config = dict(
    n_layer=11,
    d_model=192,
    n_experts=64,
    experts_per_token=6,
    d_expert=32,
    d_shared_expert=0,
    activation='geglu',
    moe_layers=[1, 2, 3, 4, 5, 6, 7, 8, 9, 10],
    router_score='sigmoid',
    normalize_top_k=False,
    routed_scale=0.816,
    balance_loss=0.0183,
    balance_bias=False,
    router_logit_norm=1.0,
    init_std_router=0.0202,
    lr_router=0.000538,
    vocab_size=16384,
    norm='rmsnorm',
    norm_eps=1e-06,
    tie_embeddings='early',
    optimizer='adam_atan2',
    lr=0.00207,
    beta1=0.9,
    beta2=0.99,
    batch_tokens=65536,
    seq_len=1024,
    train_tokens=374100000,
    steps=5709,
    dataset='wikipedia_en',
)
Below are experts of layer 6 (counted from 0) of a mixture-of-experts language model. Rows are named router (the router's row for the expert), gate (a neuron's input weights, with its number), up (a neuron's input weights, with its number) and show model dimensions 0-191. Each number is 500 + 50 x the weight over its row's rms, rounded and kept within 0 to 999. Numbers have three digits each.
Before each expert's rows: a language model's description of what the expert responds to; "gets" lists some tokens that make up at least twice as much of what it gets as of all text. This comes from a sample of Wikipedia text that the model never trained on. Tokens count by the router's weight.

# expert 46
Description: Action verbs, scores. Transitive verbs after a subject or to, such as warn, accused, asked, won, defeated, plus blank cells before numbers in score tables.
gets: " ", " of", "–", " to", "200", " for"
router:463562508488411435577398459606484555551586535466498502419596482504534447534558471574500449521568525527461585503523577401541504375392493417475468628493513458543545481487477498461583466492368522489589527518550494484523471546511495512464549526502550448500542490499393425550424576470453383470514543508467558541494488492432580512499511576502595504563498485503539577495478551611449467500464553487467448411560476491538520614477421483517484466458472571411522543513582508484477562436474581473545473591423472467525546533559563458483494472510473465482498498480487485503514465503496495512
gate1:535573534523505582463488560495467507558398424488456472547558604510470641503510557485556486548568513495478536563582635495482587465506507442489492518468545527595506563486504535546475576494420532489554529484550607507479473506497516600487482424516479363467485570418457516533602463439484494426538507470482511586482464560508479517490509495517543461406456460496505476528507526542483497483465483444391396460524452403488552533528451553487513498489507526491465546521549495516571438574415431532537511454401469461525545446514496517560532385501499585424427453525439391512478495497579556564
up1:435497480513453439507425457498513479563547496489504475548505490512454510434538549573443480478603526545476589497478603418480487427486483476503479540501456577540563465454543527487538468482376535522467558513495542470434545606441452567529501512465527480494567523434440468534544540368554471513597517465462557539420508535490579593573467537582550453466460612476498571506508505544495477462520532423493425388510490474520507534525468537494558490452414519488468580462562373506515557444502541523486572513393484567499512489485453453587574400559456519393427505441460411530435516548541527552

# expert 16
Description: Clause connectives, census data. Connectives like and, which, who, but, that, would, especially in census prose about households and percentages, plus blank or dash cells in stat tables.
gets: " and", " ", ";", " that", " the", " which"
router:528517437493452481516559442498528492508486546413441558577540457458546435467541481569505535504589481469528525558438527426501534506386514477506426547437527534562455461616537491466575498546563493545509578490443517545395582522543488475447432461538567499517527538544484492505559436529550427516401511504611526380531560453534508532507425440426553467509543513414579565474514503544544545493618536547451513430487456472492567445469551545521439409476554562478552468443490470463533598505535497419449436530589465550501498575593551488496481476443502571525436397492434548566536533473491582506
gate3:467576460525558462471503464529477451510501473465400538500499486443534538486516527468534495499442488484467457599504500522412513517459530492538445572484566568514635438508438450590451487503527514495509439563448463441468575570533536480490519417571624567444458484505509472592595480540540515497488481512477487439480553466408460598431468485558493490371551424557522580400496478468578463557516507558493447514635491541498478563434542386480437481529588501541518496483549506548560546501433359567469465526454383527444482576513517474475427486502454492521456416441493496490540517474551550528
up3:434482492480458428479482593538554457492511475531529518497480469492432483517523485487527412528418547545523520492554527455454388534420533505569510520454573494507577499536571444517543502510455481519483459526511470417579410542441507440557508498522454523455540415519585529560482515483390564410454414546521523496584557526492607455546506640474486482531537423474538504550518577488495532477472435368392506501425472578477480499566638544520510473522482496578563493465510473481465488513465526657492531487547591432503583542473430511533471498464580517545482509483471426584505449547472514398

# expert 38
Description: Events and periods. Words for events and periods and the of or during after them, as in during the season, end of 2011, Championships, episodes.
gets: " in", " of", "s", " |\n", "\n", "ing"
router:530430385526455533427420515515606545459455487566415439499471461483457564433507480454529426459519483536457507496573586413530497488551573465573548465457517483458506524458517498422448588465459483534419547572547451442480493518494551491410450479534530494438592519485465449468438564444476441502447438484511483417440683412497515601490497499509489490532499482538468450596501551411505547476514552495581512466491473445422494487526489488589556546469435451522409475452459490477521454525513478543632547493453483549548524464433523495563424564520506563570463435534491451517440500562596529529
gate1:531536366556590489511481533460569526453374410543426484471466507518505450453478574493516446496550515446453552567489533512531485515598478490529454480567450522543500439493514553458494530568539545474539619514524565500456501476619488547550472508514471592469481457545463574505476555445505551459406508483483565584399537463414498471497537462524491440456499466515478537448510436516453447526502474371492555463501479410442573463451490465533612619497489500571423476482561558557505471577501521410559520463473500522577556498550475389484502475531472460505464466421499426445572536446505629478
up1:509532530452455431539440552509420511467576527522517516497538464517449582516462438526531530448396454521440453502476488517440535468470494498525409553408479542524548552555523450488466468433489471415507508440490489512501464445395444503498660560533521442496570537525480459434582515526593426516569472514458425444509460540575507472464407438522486582484404571528542596489502459467510504554525497570451418456537523484568521592568478495541406405408523507542548418563436471539490533362572430562473514522499514465477497506466491606441509557438567535465506541595524514523441505457472470531

# expert 50
Description: Word-final fragments and line ends. Word-final pieces of foreign names and words, such as es, ons, is, plus table row ends and line breaks in lists.
gets: " |\n", "\n", ".\n", "on", "is", "es"
router:514459404508559498486577498517522471391519516502505598531412490525555541518442581543486451439504406461497530481467521428522479513472477550446459483545469528501509518433543416465457550464506470491530412486558485517540507525532549513539546437553506520468467474509520473508600543457481551570624508584402467575552549599563531414495528511589370541567514486446495560588551582455614432439487395532479443580470470484581489527493519467499549587432437433521475525463494523491476499455557536560586475520500527552491493553484430466525440516445591515497485475471510394520475557429452422399
gate0:451438487529448464373478623454470446576450542479407546537524586505597478521490526545547509554468488418524530531528563455532431466480579475679486540509545567486463451488525574564514539448500405526512463485592525440444538504516446534559516430539560532519463528506515492490538500549435486459466544464540468530448508466470480520488571604527355539508497513479491436462421560512554501498506438460487558459470412522565488490454450469452365466480466523508447522490414534493534560497512504396550478531523434475489462560400470586554518464509464550473440492511459488424502485511454356521
up0:426547448522530477499494555519604568505485522511509475409540475519587540570366529522507453497604470494596433483506563561499464533540590512550441503495539485446485484500592480511622563559545438466430468453527571419529511504585527483465431520565575524499523540479536456495502436496530468498544538485450490501495575543498428541515570602585418442560487480523565482575524514443548475498405436519500436602528404503515577572480439530462454505423418485580485553397529571461492558386498494462499447524499524516462489532498434544578520561610510543443538439469505446479491454478519537456